From a checkpoint of a small mixture-of-experts model trained on Wikipedia: 6.98M parameters, 24 experts in each of 9 layers.
Below are experts of layer 4 (counted from 0) of a mixture-of-experts language model. Rows are named router (the router's row for the expert), gate (a neuron's input weights, with its number), up (a neuron's input weights, with its number) and show model dimensions 0-127. Each number is 128 + 24 x the weight over its row's rms, rounded and kept within 0 to 255. Numbers have three digits each.
After each expert's rows: "gets" lists some tokens that make up at least twice as much of what it gets as of all text; "mostly gets" lists some tokens that are sent to it at least half of the time. This comes from a sample of Wikipedia text that the model never trained on. Tokens count by the router's weight.

# expert 13
router:085123134137121090102113118148168140099112104142137126133108157121131170118110108094075130171095112146142114120175151154107136100121115139115139144132170165144138089126153161120111146120133160116117163141137105107166098096120165134167087156145141127096124114091139080117103097138106156137141135113143145134165132132068181113114100160138106119145097146149132152097167128111113125166118
gate3:152162090119159122138126129128148103103145113088086107102161127066113124166125099159152120075072145078132087137121144127133132136129140137120120109157091119117138107140101101114145140117138113172162125119149128117129110133146103126111140103101153124145132136133135194126138136100151138157126096114137107110129099117173081107153174115128107132111120144170154135140085094117135098181106
up3:086130138114125176130138093087149090138121109137131107114131126149104125130184100169119167140064169099126102093139130144145133168103134128130110104161113087127121119126145157159095158087121137170128114120155125105173144159127123090140141142125122112122130119156111092137129144124149133085124081143135185133147116133123109140134147141128149102080130122183123103111111090165147142153144
gate4:112161124086098139110138099136112122134130080091132140118114149135115103124139171118180109108127155157161135124140125120120088106101135091124143159129127168115117156161176176169091104118133135127102196114127137121123119137125126128133107121094145099097124121147136128136102175108114128088132177138131093106113122168139145106144120156160132152146110126143124113099069091087131135159173
up4:136163149132101129135136135129130170130141134097113096096143138150111109135083145137098146119125113094102130136167123168139120132145132098071073140073131158097114140173121113111133110107134114108115112160111139124132120143113112085107132111105106143109154124128126100119119068126101179144162137106147154137135099115159149160111117145165146138134154135118182061128077096140163146140125
gate5:137144073122118152148108116110103161120169138114152128108115114164092107145150152115089111160131098092159128125150114140145107123091156141131126124174157099084168097126080093128136171128147138135095145149158109081119106115147122121131092128096144125163154118096133127102105126140163116121122114159097137143135148124079114127130150139123106084130132149078152147150166108110100083168138
up5:168133155154126105116166112150142179148152163116167179150130092124122126124091146138126128141117132101154149102141112149111128122105170140164115104167128098098098108136080127134114157104161140154078092116129137120167132102159143120111121132131079111084122139119134181143145144152129124164116092148142108163118121132156129121121156109092085127123160146145137074107082135128148120123153
gets: "| ", "|", "–", ".", "U", "$"
mostly gets: "$", "\\", "U", "−", "_{", "USA "

# expert 15
router:114094101133133110147114114139159131102146139141090105176089159102139123096068079137089091158099126102140124121129159134130106083124155126140132130157143145177148121122139153084122144143147115148127141159121127121136130114133138103133115120152154104127134119134128092082126132154087164132162159147117132111115082148073142083102123115171137130113095117135154128070151157127095173131130
gate7:115122125145176137121117113140109110126128100126129127146135103106129153085173172114123127134143183169148119130160135086152130131157144133123093155123088093146142150153124174145097097152108130098145168119155119100156154085132146066084109079117121111131133159108122133100130127179150170141167136097104110123162124122133132094117125132140144116108108155088134133148103138107083150151115
up7:119105130134148161146119142097167160128105115123115131171117091164121114132152161127127106090152161107102118137153084116097113135098157101094103134096120158188148129109094148124119161130124127152130076133124094123112134116141166115134110145155144141070147097118146102171134069064141099133157093105116148138126157146157110095132161117142134122146138116114165152120109147127136132095143
gate8:099141159141121119143072135100130150151129152158147167121115130112134106105129110137177157124107097114135084071151154106115101099089145132156148150121143102105149105134120140157115090135110100116107147135131142136153135129109135164135141077128167152149129090164077151134094153132109112129103094179106128075135105132154185138093158154111123125126136150104112171141121113139124151137109
up8:137148125151101188112092140109130148148125123102102097164148108100076095128119101148152171156136163129107148135166108111094114136160165179158129137147089119144168110123111098116114128150092178111138111134127101122130094160105163128115128133146078109078162140135136107146076168107156118122119165151106176144123130138110133132111120150084117117108129133130119107150125139113125123104146
gate9:153114134096148148123140159176115129114115140130168149120110114144114131118081192113119112126178155111134130122160172156137139091185146142123115160119128100143146170142111130135156126117100155114181123092115116128155120099145139192166146135134113153125108152124169120145109111110167093123103124110158117117109166099106137129157118092145103106135096115136144071126117108139139106147161
up9:097107103078098132135132154119115135113142108095102116122122112108131128148117105149167126112137126125107126133137155140128164097153151106073117064137112137142131103139111133116143158155142156096140121145106108117142097115178042086139119099136120149131097170154156121134129137110107108154096091124161112152124091132133119156127128193123118105144125126143184145115114130187132136099129
gets: "the ", "The ", "first ", "th ", "his ", "-"
mostly gets: "the ", "The ", "their ", "his ", "two ", "New "

# expert 2
router:089126146137133136113141126117141117119124124162085137149091123134123183132118110122098116159087140143095143105136134174089126060153126164139181133169166149163165107079173141128112143171134099146103146121123122114136104120097135113141137147124124145092110052126155147117124124161111120141124123081161166115148118115146155130090103150143112116104112159151116133130095129132122140152122
gate0:114193126114131176105154100168136120132133113101115118130127141129084158101083124120126144185124132126138126148099109156117097097166114122101138136123173116148112123117120105094141176169119139167157148102166076153130126171121132145150126127129120156122113095131138144099131107112119170148093146098103118137110118148133140156126158104140141143104138176075106125089112134108168153127092
up0:116116163108133114152143130131148116084118087115131116156147144136158143120149107115146086089155092128125153149130139151125169079118130137116132107151103168137158140093095115151104083105111173121176124118098123130119099113127158122121144101149147119123137102108120089130091099113158138119137163105155089113158100110176146116119135116083093129137120078089124108061142134119163113137102
gate1:112109162126099146136172131147124122150089120115135126133174121134168121150127112136131071063169126155144129127130097143123144114160165152121115128138150106109137108123144156097147106105121145138093150122117122143097151144128145117097087150115165127136131131141130070141092122175127115120080129088110161104104134134110100134053134106145136137174090142178119115110105162131142139145104
up1:093121191144105118139115134122120132155134151063148118161129139158121125136127131108125137131123131159132143129119149168143146108131080167108135128156192151136137189116146105177086126107151105126150090127137134081153114121102103094090117150154128164093096133156153138148145132085108125128152120169137110137109100151142103117158153118089093103133143142099152134153120122136152108142092
gate2:079147105157180122133102136117157113154145096119162138093116112104159094127140140118129111120149129202134126118088152158131126113126143128135129082143113118091142133125127101153155182144134121197085133142135143108118145140131094134134128122136153094135123126131149120174146162106100116122129143117068171129135166144141079172125144115125150134118146152156108130119131101113162174096125
up2:124148150133071112152106078136125126144122126140140150118153130120101058127124119138138110123157120110098133143171064114123158131118130131117148211134155136142100113126099086108118100116123170144105140139121136094148139137130123091092153151116135172137143141095139114141128111121162132104129098135097114152102094139130130164091187131101110142149107079140112117140129100101127088104118
gets: "S", "R", "H", "B", "C", "L"
mostly gets: "J", "Car", "Har", "H", "Ar", "Al"

# expert 4
router:116109110149145109127095095076129153090146165156120120145152154092122142113132145148116094145098130138131171088186175134110153128157105149172148161145140115148147128116117154127108176127124114147134182142129104109149107097106167125143108128115155117149134069122146136112100114144118157127165146151119130124141132164094158128140148089115112122066129105104141180119107165147126133130115
gate3:101114093082124126170129104090136142083119135095115169110125132110092132158160155138124157108081156082089132123148149091110116134136121110155141100120145135105110137133123064138117115111151122175138164135171108141138130116127127113080093145142107122131145132120100109094140132139089145143122097148113095126137089129110086185110177156095102134113139148140128122099129146085117125156133
up3:093104117108086172147096076122108128112107123121142111096122132155100120104137100115087174131125112105094140124134096155143128140073157086098106117153136098096091142132124114123138140082132119125070105125134098110144133153158137126150141141146137160094077128145106116124132103132170138118148106119129103120119140118102119090098138148064123148086100118134104104146125147112129100175164
gate4:154118106106147179129135167168139129170114102124134116161130136135138090110134122126170095122136124184151150126143097148139128163084111104090129159138140138121124118147137122144127128151168127136100168123103169101104125135125140133135140124132104100121136154130174110181129095119164127132113104135119145126134103107120160106110081125183140143143107158123080153128076073162125089113167
up4:159161131120123087121098143106056157174134123111098104121124137065106141144102145148129138160129127140102134108149155154132139117140139126158099164115109155129143129120161123120096102151135177146157138132190177118115143173126124127160113129131162146130160159092194122116134076115140115118131085128122113116096135113118113134132118151158147095146112146147164124157116139135125162120102
gate5:120069103119147142142127113112114168114127143115136098113109131164149116163118171130113079145166110133093152137113120108185132140148103144121159108103170168098126097143139136125102149151051162128126162061153147125105118127123157138146135130129148164175115091118125140082098136143145157119136111140132098149135130112134126104112139130146128104110158111125177134181147108121128109131130
up5:124144130140110155118135150154101181124136145113134109173097076139166136137104172146132142103146101110095140136133160144109107134145154173102136121178114178084101146112125129132154146123178147166147140098150135082146123132141107124176138117142131129121136092120134133128118141117135159117107105122151067104160074139144107156143147145083118144149163133133184094141141146129149121123141
gets: "as ", "to ", "that ", "which ", "was ", "had "
mostly gets: "had ", "which ", "that ", "not ", "has ", "been "

# expert 9
router:104095120136157092156123113131149116090119144140117072128147182138105133108116089140150139151120137149066161123130139134105167130093157127135144117164139122119151127129131143109113149155136101102111149139118149134155077129134142132159136176115130139144085151083151105142075171106137151159142104116163132116166136120095175116121106184175137128139086100147140148094135123150115127123129
gate0:143155113135189136113155120165096116077155149161151121099105128116125149151127120118147149158136170076109097150057125119112106105111113110123128135130144107149166146088080097093139129168089122113152107152106093181159157119132149113141121098118134149120169105123144104120095092112095121138105136119146101141118124143125107134130121150120122126107109147154139144089164145166163132125112
up0:101149130121141143156120158139154142078109099144083149103153128138132124109142135133107138102119129117152165162135173148142110142121076126116129122142114168108187099121120116178110081117136101102114163123152157135150110117116118144161103097125139080119139118092126094160140147083131126127189095130144103143132103113122157109130103110105122115134063091145116098122122099147139081125153
gate1:113096131132129133115104139169109101119113146167148132115104093126130114110126146168140094135107083152164160103109142123096154112133164112105119102164147120109131085094116155158109088142126118138119119137097120161128124130140090125081128120096190140125126111101127128130127114131165059158147116141121118154122078122139152114090095180092143125151105116147141111127116123130149161168070
up1:097136118133119138134099192102131112121176169130174112104086132146157082149166163157138153107162104136131146131073105126101157156165125120104150174145175106133141161096151091119141124120140137160121110114128139112115141148129102087144113184143144122130118124141133087155085134132107138160127128120134120115161133109134117100158098097104110126116117162121174115139135109158132089127106
gate2:116142110136122185100136162094159101134148182132154110089103118106121131095138155115138098164178162124104164136138143122100133133126111122095142110140134140116147067105106136111142154116122057150111137114167155149114091136095111124113124135133138115115143138130143084150115168129114131154102127166089189155105109137102110123120143116133133134099123113198129140141119104128159150113122
up2:124154156171090113109108087114092125156084095151162138143148119114130094122112145142112144151093102153168139102147115094134133126102125118159114115118091126121080161102121127131098140135108126107127101151100130069138137167144134137131181174129159102116108133127118142092084116124170114119100139163122120138140111163124125195129166136105152150171117131143127119091151113128113084125136
gets: "(", ": ", "- ", "in ", "; ", "of "
mostly gets: ": ", "(", "– ", "/ ", "[", "): "

# expert 22
router:115123164167155110126131104099135100125163151121142121146127172135164136100122132143109080119118116139122164108141170141133157123120110150173175131136154130162142101089128144080111129128143119183144153146079107096154097088136130101158101122133136128104122092122182118100103126131093172143174148136118120120128131188129172142146107138127146083104111107099132111108104145135113141130108
gate13:109152111158185146126166153161119109157095089138142176131164134128138151155123137150158182083140144147107107134093111136174134118130135123150153178129138146179080093134153129142109140102102167123118098147143142150133126152122125128136125124117150137146153109082115130165173123124107143107104116141116146095102104148136115155146088129162126126110100147133163110115121152087179126144159
up13:132109146143125151123114073143144138100133116084078169092125157095147115148141103087138140131137125122144108124082120140129121142106130102147111134165118081141126145168107166115110116124095145111151162141106115121114141084120137168130120104136101099169143145137139149132122111115156095129135165151143127125126143083096125160093112176084136140168151161109172130090116121189116147103153
gate14:181091078114114147119103107117126113182127115117127163132155147105128158092112157118129130158146150143120161154153171090103088148159113168126125154115104124145144113136112137121119106154168145132129090107140121148165157131152116116110137122146156145147168110162140113106123130126136098129109097166121118103185105149153081121126095102184140119124135111132123106114113124106162152183166
up14:144140073131125128153105074098130084107132087139170159143126198125113136147149137135075109083123155113100106118115160128135104148114146120147131097093148127101105121132130131093083168131131120148109141097074096125147151085106140102140102131155116123119134119113143132151136142098141148116125108147102111140149113140106108086174149105133136124119111115145187128110139114189113116134144
gate15:152133118091123138148158150145130105109131136153119157129135089132124116149112106128180153073117196108142132161150089135124090163135115122103127107121139112121118091126092120150165172120145150100110089113160138135125154121155140159145171094120128131138150170135082125128141135132134086155089080131138096151126119099130099134120177162122140148118148151170113137123167098107128087161125
up15:118142124110176109127149090122105069126174139158115103116165148144140111083092086127104127109122166146143134140122108152125124136163113124156161128134167135104107112109099131080116170131141107148146154096106104102162116083122089119111161134125113094102121120150149128110113103135125169124183118131129127128156134181159138118156163149113140109094123121137089147121098111119083102165114
gets: "ed ", "ing ", "es ", "s ", "ation ", "tion "
mostly gets: "used ", "made ", "ated ", "ted ", "tion ", "part "

# expert 11
router:114144116141159142150137125118136140107107113141107128159150143148102148154113125102091126175124145110110162096136140164115122124114159161152147161159148158148133122112140121157124174170175139160116124139112081128161101128124175134144136153117103123086107063117112095116114133141086134156137126140138136111190100110090153143142093144164132154106156088150130179121088117126126163124114
gate0:143132131111177141095162159163110138108165144094090093107164108135079129148141101132120139193182131143100155145098115131103102108082141169138140142138158097136089136144086124114147182171094139151100121110124128122144153139154121109128121138121110121122130103125137128131103089152120112124140107096127093139143152119135171178134178151106126143124135104119100115134139165110163110147132
up0:067142154108100127128112127107135103079131088114157105124113152126122136113128118101101124120133107158126127145126141164151143112086117137164108106169134137117145094104090103183116123118131110113148156129114106145169120115129149116149111098178141142118096107105101115164088137073142106131136146120150088130118115116154147160169139118087151127143145123099117124067152139069144100090109
gate1:136111142143131123148150097173136103144125135142131128111183127089116100089166079155149136104079108147170107108106141149123083131169130106127141109101103134065104116140159149167146119108088142144120121112126138148113154123131124116111071099118143130104103107136126099137123165159161109137112170106090163106111127110136118130131131148122156133154129135107161136105099175071151144147129
up1:123145099146089130152132108100141149135147140126148125136115114149119118125177142118126131116121123130136136137067142146156139140118117156077162136162164117128159225123178091138141103077137119141101122121127145099118126151131122072138123120159111143136108154137142115151126148101113174132143108096165106125154149123165118125143171160102115138147103167148141134144139094142149087109084
gate2:159142120175153119131178115134080134143112134133131087120172092145098131095132121131115079094144162115156131151123149175171142094123115142112125095090159127122151129114111147122180170166146086154133120095146136135114121111111103138104141164138111139113153087120098121145134141131095083094139120112084120118131156116091117126115079113118147146135167167166102115115143137120141151109109
up2:128159133101055122124094141122152160123124099119178146116164102143140122159127119115108156138156124144103130083168073124148134120098129142169111178133125130132097107102109072136124151123097146116133102138130149130134116143163121120146133137187189133137128170133148171144116129113166152127116103149145113132148093151166110149137161111111129145130103123116103146174140116092130087122120
gets: "'", "\"", ". ", "D", "K", "W"
mostly gets: "\"", "'", "Mc", "John ", "San ", "’"

# expert 19
router:127151107141141124155122059145139176102104134129122141126111134152139126112142071103103130162130113091091173108140142133159122097142185114162124144111134131116128087093165144085126149145138091093090125136137095081143129086148147118127123168108156124115089083108138136142099144128154162113119121112170114118163088135112131094118117146168107101137132128120143135122087136129102148156117
gate12:136102070086171106091139170128131146112118137137142111127123173103135142103179114125130158147132128119124128141110151120099150153094114094147151129071155096093150135139130108114109171137162101156127136134121108153134115142112123137088178120113117106166124167131095137107117144153121120092102081146186091136131183115116118153132114152139129157163094127163115147129118119097099135147114
up12:107082103152096159125105102139128132081185161128148140187138144102150160088120107155142132144141126110096168105104139124132102166100124129100111115149088140123101113125184130125084153123082148133158106154165151142108145087137113123107114171114113145166141116121122104142099130123157180100100128120122100155132099143155151140120152165120154140140146122122134130143118141096110118173132
gate13:113142115109138177097145111124171101078156138127155168145137115142125142102155119141119146066118167110106158109125103154174154113125157109193143135113119136197121132129140116133093129132130162148125105133127178122114155165098140133080127132132136107146071129107114152139126118134127114147134142121118140132097151099119105094164159155115138157132082145087143166115136121089116122126139
up13:109086168128100160132072151073137115172127154098123138095107092115130116147136162105148121133124084115132120132140156104127129143127115114136120177141107113092101127146104157139144142131109095144066147140116127162136106121150121129102093125152080158179122125134112133140148111163160135159125139140128189136122154129160121142117118150098170098133115160144154156091117155145106141096097
gate14:164157135152128150121125151154097107129149074123121142139155150137138111093105206124148137146177171141105135150144131113103118156162181129143140124106139142120126108107140130085110122140115146135153154125130125153117099135130116082122145154134091117120156126131172119096115132081109138150084091124092101088117162154119094112153103192143169150115140119142096118120146101131110132133101
up14:145128094161132137143144120124186110118086130124121177123134165159120146126099149126099136082138178072118118113126132157120076152121132095096129124123129120115129128097103166112160169114143123106105134097139098132136164132159147138180140174165118148118154166129086180092117131135113108176138134123165117112132105136113086136135143150111141166123135159117156149096126130157121134146110
gets: "\n", "\n\n", ". ", "- ", "==", "== "
mostly gets: "\n", "\n\n", "== ", "). ", "=== ", "\n  "

# expert 16
router:127156119188124101141135098107145123098167185129105101141165155152106167091156135157139134135136145143142199091105158128128148132146130138163136154123145128140160082098130092108105157170147099112106165130128110123147130109146140118127109124113137130133069125100150129112115127114139153135136108081117171136172124199115141107097130138143149127102126140115161149109143125151116142156134
gate0:134150139108109180146139146152112115129168174149127118107143123102133134153111115140158145176139147146087133128079120161129108140148153168119165122132154116168168145145103100081158169122079114160170133121130115156115114145159119078150133122121140154121167098162124133151148116083131129104138126117171140114110150072133137184108136115142161117116124115085119137117155160126102130131113
up0:071137127145119101108137149126156112121141117147124135141120122118132113100132115083106132084180101168147138157140137148164128066150155130126125148158148086104140106086146131132165082092143133136142153121117101140105132119125159144141106130104117157095096104114079104087117122088140113118142151137141130094082131113148120094094143139131137172103116091129088136102134158112166127162087
gate1:090109139140150133155118132159136117124154120115117098143117118109140142042141112107172071170138102178128137118132147127092172107138150112105110109137106075115144097112133160143125121098129116152092125129084127123146177144145131119145106095095107136124088102098097087146102126121144119123108137091151135156112123091155127119115129095125137153154105096134142141090081112134152126160112
up1:142109161158115101124099156159105144123122113117148129103125151168117122122159126134119130113111123099084131137144148150125129140148137120123096198125167161123142155112140150159134127073140144152114096108147107124131102145140085101136136141147076158145103123120138127156076107099075104119102077135153153127153180109153183158122126135105102157118162137140190128124121160133134130154121
gate2:095114098131072122108114098133153112118138153149190104123141127122135124102169136137123104144151162130126103130097151112126141160138153116101114165174097109153153142149108144113153139117116127169117138128081150122128164108137123129109141137121072103142137127102148121134129159071126126134094119175100146075115130157151109171150130129152180119150152090144102109154144130088175120100127
up2:126137143131157100128090112146062138142133119148126108100106109123104111179137116128125173118162081123103117111134114142154125122148092152119135126110120147102108106152115109123104111097126128108139098131116152077125155130148122120120169150100153170135138168146173126112143130149137109093134102103134085119119106127144103130116175109100153154158120102110104124200109080086167090155137
gets: "of ", "in ", "to ", "by ", "for ", "on "
mostly gets: "for ", "from ", "with ", "of ", "In ", "during "

# expert 6
router:118094130136147110146131131120139144116162152148104112179103119113129143135097069112132118159143083118091109084154149145128095089141165121129168141160131149133143142108144119131093114143121140201132137161129095115158136116128142081133093157135153142074092131131145108120154117171111125121163115105160196118154109108118127112131081125146130132124130119138124127117093135088085141148152
gate3:161147145159128092151071119120161140080127123147159156080147138136131109124140129149137122136080133094168125129137137176165101162122155153124128090121153115121109155134124092138103163077148125140140159146155116109137098126090152108091125149129124134125135104096100133122126135133117113113137070121120123141127073112130073149159167089091163148125098118136148132130120121085107144092134
up3:102150153138129168118161113084090137086134127116138077129159122112079130117114126143147167110134140108083101102151149120152095072101138135129139095134149156091109086140128122101144125129109173181131129120136139121125136141145146125131138109142125127123119145142146140107122126137096155103166092121118140117132101099124089151108131124106161112073117089108170122112046117146130112169131
gate4:158108121107167154102124156156127109126129099114163146127092132154132142147090136144124117137116118158145164163131138126106137153107122096154119128149109153113117134169146144116112095128144125181120102125110108131121082144114172155106147142090152097095158122152112152147123150116176134116137147147145158103141135115143147144171136114176143208172125101144132118147041126123137130127141
up4:126180126108153129127125130156096135161176142116101117098125114117096120121164110123121153141125098154100117114146145176132111103150151147088147083110099125142122117156114127168097104125137183137117136136139129136144083146131107117180083118123081154156175170141165093130108088115152142111153138098136112126143061124108147128095131144125110076128129102123162128112117121117145124155158
gate5:099142106161111127188124200090116127108169165128126107103131115104118108142128120111117124138154092141141123154174107133145100117107133121112152137155131103070138137116128124127119127151125145122116144131150103133090091161088156161151128092072134144158106134078173124107136147136152173121114118136102114149159134132096160149116122143161168147125151161080132131150123122149169144122117
up5:163161131162145156137165156130133158132166124169127136114142100129153112155096128106109133114113115107115146116156127074118151124122209144138136099106112159137102126152119100145102191074148097151157114119161126148108148119162131147112149130109153117159113127099085172160131143136136163112130119185161091142124134106147101139120166168122132154142127112152138123121121138126100099108111
gets: "s", "B", "p", "D", "C", "T"
mostly gets: "St", "J", "Ch", "Pl", "Gl", "contr"

# expert 21
router:089130144143121077142148109152160147118096122125107130127102164142163142121109111119098103194110123120133166129153141128125103075122118096124135161114160137122136125121187171091091156127142131109116154160143117098157093114138113120147142149133137100111118103122152096137110133127134157119130111113182126138157121123109144123104120184145079085164088125168107161096121137097114126128093
gate12:108136127116130154137167157111160135090091152117124142126114137194136162114113148149167135122133123100129109132107119118129112178103113140115104086104147144146123136135116099114083127115087112131144148124132132114148105157137132137126138126101151145177133150116139119144090100121141155040142117140148097089167123107144137136125118098112190103098161133137114185107125098072122141107133
up12:145088146170129123170146108165104151128112127120139149149125132140136126103117091150114126082116132153096091130081170118156119140068124119097129106144132128117133118110170100143086097089104167126159098159111092123098110109180149126153099150117157160144109153150154123115150133178161157086120105125158137156151148140117155099176130133116138146130118117103132144099101134148107115152145
gate13:156118136123126161137147146127134155093120116109132135138128165089144102127126157131128155099129162127147145059111075150133130123125141121197110124164139148172137139155145135106131145106141116149121062105084151149121148140123155110140187144133130105153114169075096140162141098121100155098132121088120128145117084112124127129145134139145117129147080164103150162146135113107137163124143
up13:134124173146145120126126133137147106115150120078119153085099139150119127120101121131103091128121091111065096126164173122134143106122102105139131163132040097087116116160114101126120160139134123098140148135115113128119129105172115153108150118115139125162074157165087132109151180147136134149128120093147145140103094109158105143128146161120111138146124106112163154121159110127117131133096
gate14:198128109129125172150133100111135129151119082132115108143064122112134138083094171118110114173117121149129186187138120104136128142116119147146137112115136126117161098108137123091108116114134125130120123132104117129128142105139126152128131173106105146133129130137137129157101160109112084137116139187098080122160092178143127093104123132111107158112134146169136112101144136081091128153121
up14:097109107119123123146151116107127105155095131161171186120120156120128097115118143116119154135147119102139144110092150166140106111162183131188146108134123099112134121129106111100137103143133150132099161090137105143165169134152110134181151144144142107114158140119098153119083160105144146154174140126097098177095105133140147108157137152152118123101079112137127115142158161131100126154141
gets: "| ", "\n", "; ", "°", "′", "″"
mostly gets: "| ", "′", "°", "″", "Win ", "|---|---|---|---"

# expert 7
router:110069131126141127167102115125150167111120155183114115100136185153143144124110130081144082143072094133123168131151136117133150140114129154141126137137131108137134110113125177086089170125158103144109155139108096128168100106131141098136123136132131140122139145108144117138111145117144149147141096130178110111124112147129174138148089165177139128094095089145154157104108115164105113115131
gate9:121158130100134098125101161121109095122118146143151119137120148144161107129062134133121103117149158157118184131114130170104136117124151138116099132116131139125160139133084121102137157112095175128089120092112144131155167104097120146154153176130090157112120161129137054114087130086159152127103116131158146161145115103099144104146157136153097137114138097157147093101109129155111137123130
up9:119125107140067160121148122152138086155148134113102108113123112156157129109164148132145107120129110129125120170089131164124128087129128145135119093113111157147137069100139152150132108160116150094109172152127095134103097116140099142116142107107129104121076155154155110136141156110133146140119123138121139174098122104150144131121142135178121102146128082175146136119160099171096185090103
gate10:113139127128163130132134167158161150135091134116123096134191122148145117134093113078127135125172122189137148105132133108111135209129104120097117168131103123125122117160150154135127141105111138144100129137129141133130164140144133162170146081111069160114137124149132110156097136140092141147127145106101149135133109099117153111152141104126106138086170125109077145119122164088105130110149
up10:165124140137149136083171157128148105109161124171126142156121127148173126172151139158133136113143124167110066128090122099125150094147125130090155117120134113135126107134088115110148106143125161150154118091178123079158111145143118149104126166154125112136121134136176197134171160150125137091161096131151083118126122139157125131114147138134144101132156144107117140159131131096159115114110
gate11:140152149142160150124120138124095121140140160096112102101140125157086159080135143148119166127166160151147148073105138123119132145133130112197136124145114122137127107136121107124123166115130094123120174115117104105140147127174158120101143092131121124148162110116156131133151172089142155081137094059135136130175121174166152130118152104136135115126125163124156098110100119137128106156154
up11:168154131123134104085115147078143116097113163113142108101112137131107164130125143118120109153151119058150140082142157116178139124142129105157087090118154147159138080120125123092107129106155112086135124106135108125141135122156135112110155126144096128125117158149156143144113083143124159071098147094138116132163080166118126099140118122138123111135124073160110163151126169128108119133119
gets: ", ", "and ", "(", "; ", "), ", ") "
mostly gets: ", ", "), ", "which ", "but ", "); ", "\", "

# expert 18
router:118125150141134100131134084141142171129132157177095128158107139174178151163114133136099115126103107108105131111165140147110104101114149144153122165170139159146167111108155117113140127158171109134113161151076119141175103091111137127158146105133135121124111104118137115108102142118081164163187128166103122125143139144106122124124099152171144123101099103147127151107128155115093142164127
gate7:104126128114112119159135095124115107129134133093127129141163098153133142150145141101154121119168136153163123102159132096125108105152114120155161115115100133141162097137121147179093156129166087147118133134157124071086111121117162098134086134120173133146122162120149105072147156144107157167138155117096105127162088121106116141127159097133161127090127070106105149152141155096140125129097
up7:158143106142146158152171104156094138152109083103117063138120104175104119120137125135107112089115101116103101104147146135128141187151127099157138101114140150160133142106151116137119141113128113158114140133090116123052117166120128142114105126153099101077138119152138137140162094132148118135128084124104114141130161155186102147149114150100128159092133102138139118127084138138114128121147
gate8:182132096122126112121131116117130133158151155144124108174130118167155119095124154107098156104116123091131146151130127124141104134142120157160128107126194118114126105158119113164114080101098092132153118157090155140145110121083087117149124123092131159151116131106119149107123127146125164139104122130110125108142108134163137184081154148147148123184098181124167142126112115134111159121178
up8:134127130120140177095127108132102165158137131091109117139153131139105120150148112158114156163111136137116153177125117137072124132136196118186100152120098103209130125135122127139137138174121163138130140149120125123121127130113101118120137106123146092088132114128123121162111103152134122127120167081119140121145105147142130104121140145142121128163081144101059116113132156133085114148175
gate9:086136131147153092152109121162099124142115099123121129095058120180134111120093159152162086105101166129120141131110118143105140160126131090106077138103130103122154166137124102131146138098144127129122123049157115112142124126124165157147143137115112113143112152144151114145148136063135137133167081122162154124118169123138139095130114112135102088117099126131148124138140171136096135139125
up9:128114104114122152124119116150083149126159138063095167117152098103138156131156106122101161095154130128086103155080156133173174144140138131076144108103109141131117101152132181106103108132114126149094145125070087103094107117127106103102105114132135132142122135125107117144166100130133115104116133142131124129168092161129137146130097174110130147125132096122139113125173103128124151080114
gets: "a ", " ", "s ", ") ", "his ", "A "
mostly gets: "A ", "R ", "their ", "his ", "\" ", "two "

# expert 3
router:108116109136150126132121102151159134068098123147131109177109131108129145111150123115138105138132070093081114095118148140169108106170168122115123130146130175119152123092156123125125130112133123158140113158125129111148105090152104104140126199094111134113095140112161128138119117124113139116131167119191156100136110144116125120145127119169088087139083146137133182138109131084105138147134
gate7:112151126151118120137118122112131111083139089127109129165150084137094150105138160109147162102135145151128105122121077098144091095132132098149136129118103149155096131125092161124102147103123110132106142125123123125068126118152134112126141131116102086140138139121115125078098155167152163129133089062114083117164107139165113122149148123151111145116123102094161127129099182088074141122134
up7:170122115111162117132150123090129115101087104114099090119093132174127171127105147115113110118100162098099146141156132102088169175108152124119147109098096131136147129128091130106137094107143091154103084135115113112127131129170154143125100108172186147101134110144101094119141109151107157146126125133093127131155124138151146122144153111108102117126133144189111160171127166102131146109111
gate8:140112105136148130098157160072122130108097140123164142141123133157080103134121127099108137153149136140113136147132128113120087136104105123137113145141120121082166114120131142137144107172104121111090124130105128126161095114114158105103129134107163110152131134085127126160097103182105170147101138119071132119102137131161165111082125154126091194151124163148174094138110144134115143129174
up8:123116127145108186107133144127127137155113112105117147098135141153085135184130106112147128159128135126075179141095146124085128110089174147134132135126086150169127114128100101130133149164092177115122163132125112153100088124115098140145080117126164128143124121133112116117145145142123112127189131168092108128110115105129139126130119146079112128122109148133141095105116168109130188126167
gate9:093130113129146156126130148106140089144140130154135172192099141150147116100098142150136136119133137129139138128142131169115154120112126137123115143110130144113157169114147135111157111100115114134114120093185110154166158125141136168164136134089089138110103142143122120119078133093140149176131120078159172152092124126123132098141118065190078168098117104121135099121130124124147142114121
up9:134101098137094129117079127144078110131136104094145166133118119093148143144146107119123092140156148109083078129146168152159174099175139128118126144112073172109094126160104146157111143158116114126108163122102133132160098127159089125140106142178119102123135124151114093137139107154124150127114146172134116135122145149134130151118131172121127148148075142107171097116125137174142141140126
gets: "|", "==", "===", ".", ")", ";"
mostly gets: "|", "==", "===", "== ", "=== ", "===="